Weights of a small mixture-of-experts language model, trained from scratch on English Wikipedia.
Size: width 256, vocabulary 22992, 34.9M parameters.
Experts: 96 ReGLU neurons an expert, 8 picks a token.
Training: a variant of SOAP for the experts, 471M tokens.
Below are experts of layer 5 (counted from 0) of a mixture-of-experts language model. Rows are named router (the router's row for the expert), gate (a neuron's input weights, with its number), up (a neuron's input weights, with its number) and show model dimensions 0-255. Each number is 128 + 32 x the weight over its row's rms, rounded and kept within 0 to 255. Numbers have three digits each.
Before each expert's rows: "comes after" lists some tokens at least twice as common just before its tokens as in all text. This comes from a sample of Wikipedia text that the model never trained on. Tokens count by the router's weight.

# expert 13
comes after: " a", " the", " and", " (", " is", ":"
router:139167142112138113117124058149116142092146139062104101060121170160133120097145139128125104110157131089121102151166065139147088087124124105176134154103120136147178168128114149077164179156045125126124162121109133118107094124113143153027181158111072100160116083119138116103127126097162085041151134162110145173142194073116081166147115081138112092143101154118152189151134157130144085087090175157101122161078147120121096151107100167137173102118156106128107151166067117125114205168137135142116102160125135173093146147139132124151119143103081170128105148098129116159125119167132123103097158130130133114151082167108156141137064172103150146178033104064153118068106116135147135176184138039116124159114124153134112045159138123091140219167141127133108119177090100140113122146178166
gate0:122127124125085128171167122170183127118161138053182171120119122135146099121174172127081165129113153112144163131168129095134118098125150090164126148130153091145180164153098106096098136147081150144110205132145188124091168121133122148102133182080151169119146154103117111158147164176110114103097125098164136147139163155097066140082136085140182086165122060100150120145122143111115098170177136108123072109089093066124088136076012120125147122095111073177133106164111113124113104112098140156142122136121080162110144184129155149071157128126120195080088138150114106126060110152160094111143129115117110130164078126138153117050117159126091158197135126113162148137108170132064142148070095124141115215113157133169119061119109064145046130117152111080134125126136133047145135079153109
up0:111113102080126128052154159141045137118108099142068033184128152069105131129125133089111131122132139135150147168090135169095113130128147086132155092112131133139082103145145091124099152113150055126125146133087195107111107093164118120138148114132125149070110144135137091119105192080103148151171201124169157119135130090164111171115117121114126065138147109074176130085145135188104146076124088153107171107115095110128133035123112145099134118156119088073086125160125150228101119064170112120096117162135106140064091121190151116109094129137179106146134176134076144120137153099165119117124089092116072145138106069127139130160136087191086052137101091106111136148107142128151122119099162152183160051121082119156152185158061143133184101111127158121137121099117096088168117127130090

# expert 35
comes after: ".", ",", " that", " The", " he", " which"
router:150099119208131129101133139124131127103159139143176082131099117088101154123167118116123160111112123141103155146126202198124133149203159160089090110168130132143082135121122190134101121130137152129169162170109126064111071086144121116145052090092120158126122117137109186103126149129159102162043116134094128175085043165124199160123144118158114137080143124158121111165167117130162179111168072134122153127159193151118156121177192050130146077064132121118133052141155104123108150144159089156110131168140145108085139117176136122136164127109122098168100116075136112125113143105109119153080134119099101085078167157104123131150167132113091164137165136191084112189127230156053172177157098163124110125100098131130152135153143155098104071198109154152157145102129141133130102124151182
gate4:109155102103087091084148086075113095154116118130163081174115116199072090134149093133146046138076130123115152148092162097132116168120168127143137055077127101130058151125097150185123162090140126181090093167089122113152097114113036104132119150086123159137124111166130139169071116133106109127097180111127175157142104111121051109115145142127137078079096120093196124100120105104112068083124077085150132155172158109098066193115118134147126066167125110086132133127125177140200177113078133140115132150065143133091095125160101114175077128087154171156112149108118174113140123136185111114138154138138157127129152172117081106071135068147120135130113109073067136132055183120138115110096147120069130086131139102165119083152183101177132120066149137101142111159133147108164119122099145
up4:082154158116139156152132151133161154200171086107106154089133156155194109099101144159108082092180160122152101127116137146143078110100118096128106157196154058151081140123102107167148104134101135107135171117096138109107084093136202072118167163098120127156172215094176123127150084122120155142167110100091117159141125084122138154169129115138145134136080087103129175113083132155173086169165091144129150163102133091181129153159126180200105080116091070116162164154133105121147143153178246131078170126205156116140167140102098147116203179152093083135117076095116146158112122143136119136097137100117120090078154079136127172220120156141148158161131079155099119165124105108154155147169111124123160131163074132102104136145137159088133126119079135135149085099155088134123156144183165

# expert 12
comes after: " the", " a", " to", " his", " for", "'s"
router:123132154118095130152108149094096121149073148129104117105134147119130153074134132163127172186175137148117131129123101120176170125129164140153126099145135124123127123076130113106150119103106085074187160133090140112129089093141040137104189144138160156074099041186100145148145109165125169060132105081122109156054188121127108118168171097133139138099124103154115144090090107123131126173128139126116107118113073120164107132128059167142141100066113180152107099102173161103201153161083130119104099153134158203059126041139088072167085098099100208108106136124110139146119136129147165148125147179103145092097119113156126143095113120088107129208089097154119128015123148144081138161113169108171135132102156095113127115076138191146141099137150130127100129177141082196093156140160174
gate1:096185120129128125196151112162112133143198148079144103113105177162114122110062133121120137118136158141199113116139139143173151102125142176109129095100172124178098102107108123112083056130111130104118171169048089121094167111147084166114119185107172090146112142101118133087111120103164095094184094131171107150113144099108079179126125135124141151080110096137124089107123135089156129158128144146116125179115177113124141122167066140169158118171092099073164100162191084144136092128101113061104109138192113127091163118110174131112147162124063076124110149110079122105231119124164118088106139134121149139095162148138146069155115155111068112161080114167120197136105070111118105169178108135118145125173075120154168153063074123085080045088124148115155192157132116140097126160136095
up1:118165121119096095171173172114182081096134127100180112129115136169135149149073133090118127105183153145166127094151152126169134084149146130161125110080116155092167065107120119101111164164072160128106128147109066133153174103175078120172145132128101153152094126136143096156122143153102081187112128211137087158113151091109114153065164089124098082146149148114116192153149128040144128094153158194153086106176143166163154154125180124214082181037168094062169122135120150086134136108175111095153121119176117158119140161148096093149118158129071122174125185156181165187147154131170137113156160092161137115143115098169148134127164095153117169063129168141192138113140173125127140118119080110136191139092122100084089140103148129117119124094114082153148171132084110127079163132153142

# expert 2
comes after: " ", " (", " \"", "–", " D", "/"
router:132151150157145112131169169109130088140125136089116121097097151112109151138121131150176080188083112174101130167133135167098117081091144097072124168137139125135171123162102114085154098082173179116113113114103135124161147125145145148168139211114071158176128074148120079172114135108174111080146141112194145069136149138111146089094126144153121080182139144137112117121171057156113118085112063113138145148123119133157180093126104112128101170151124103143114185116123138165083093127162091145135130106148135130149093102115078217100131129074108095142151103162145121160156114192115107052150147120130056097203174221117196141094176135097126133091098131102119140130157164131197074131097091153095138176119191192138092170098148130173129179087103105152159072183174143104099143145145126
gate4:116151152166061125135133121062143164091120103124106149189134123138123093186177144146114151132126104141170163096141098093158098063122147151132096105140134123170092105115104066139154140133100149196094145132092177183131086139109152156086117103141164141114120066096094094127132155171140134094122205152207139133057134113135152039073194206100149110099049156138103128101166117163139122107160127115119095175148184105115129181155158124111129141124176119116123112132184097178156122133132115176124185111114126111110192142123145141147089127152107156149087092242168117181118128088136177162094150082156087116098094118076165151150089110112169138161165125111177188142118175085146110143098111131113137155129116117094085068143091120164158126168120099128125114169123160096175139092116165
up4:170103156157097101184142156118151136142085074183125116117118139118069101206151114158187148158154205144133108163123137144137131104119123116148123106175155201151156165119108100112090065125147146213133141097173116164134125084126147136110164126140114143113110147136099101151152165169136089137154127144106086094151120156105111097111117113139137125133204113146130135117208134124145094085079056166119143181102109123125085172076135158070142159131132161096091095115161141121135189092148150155124138121116116112084087117117155113106171169084166096200188106082182127151188143171134125122128097134182172125085170128100150113197125195189095125179127142145102156139115106139166108162083132144169141121125103172101102089067116078078069127136126076127098119131162018100124161126112147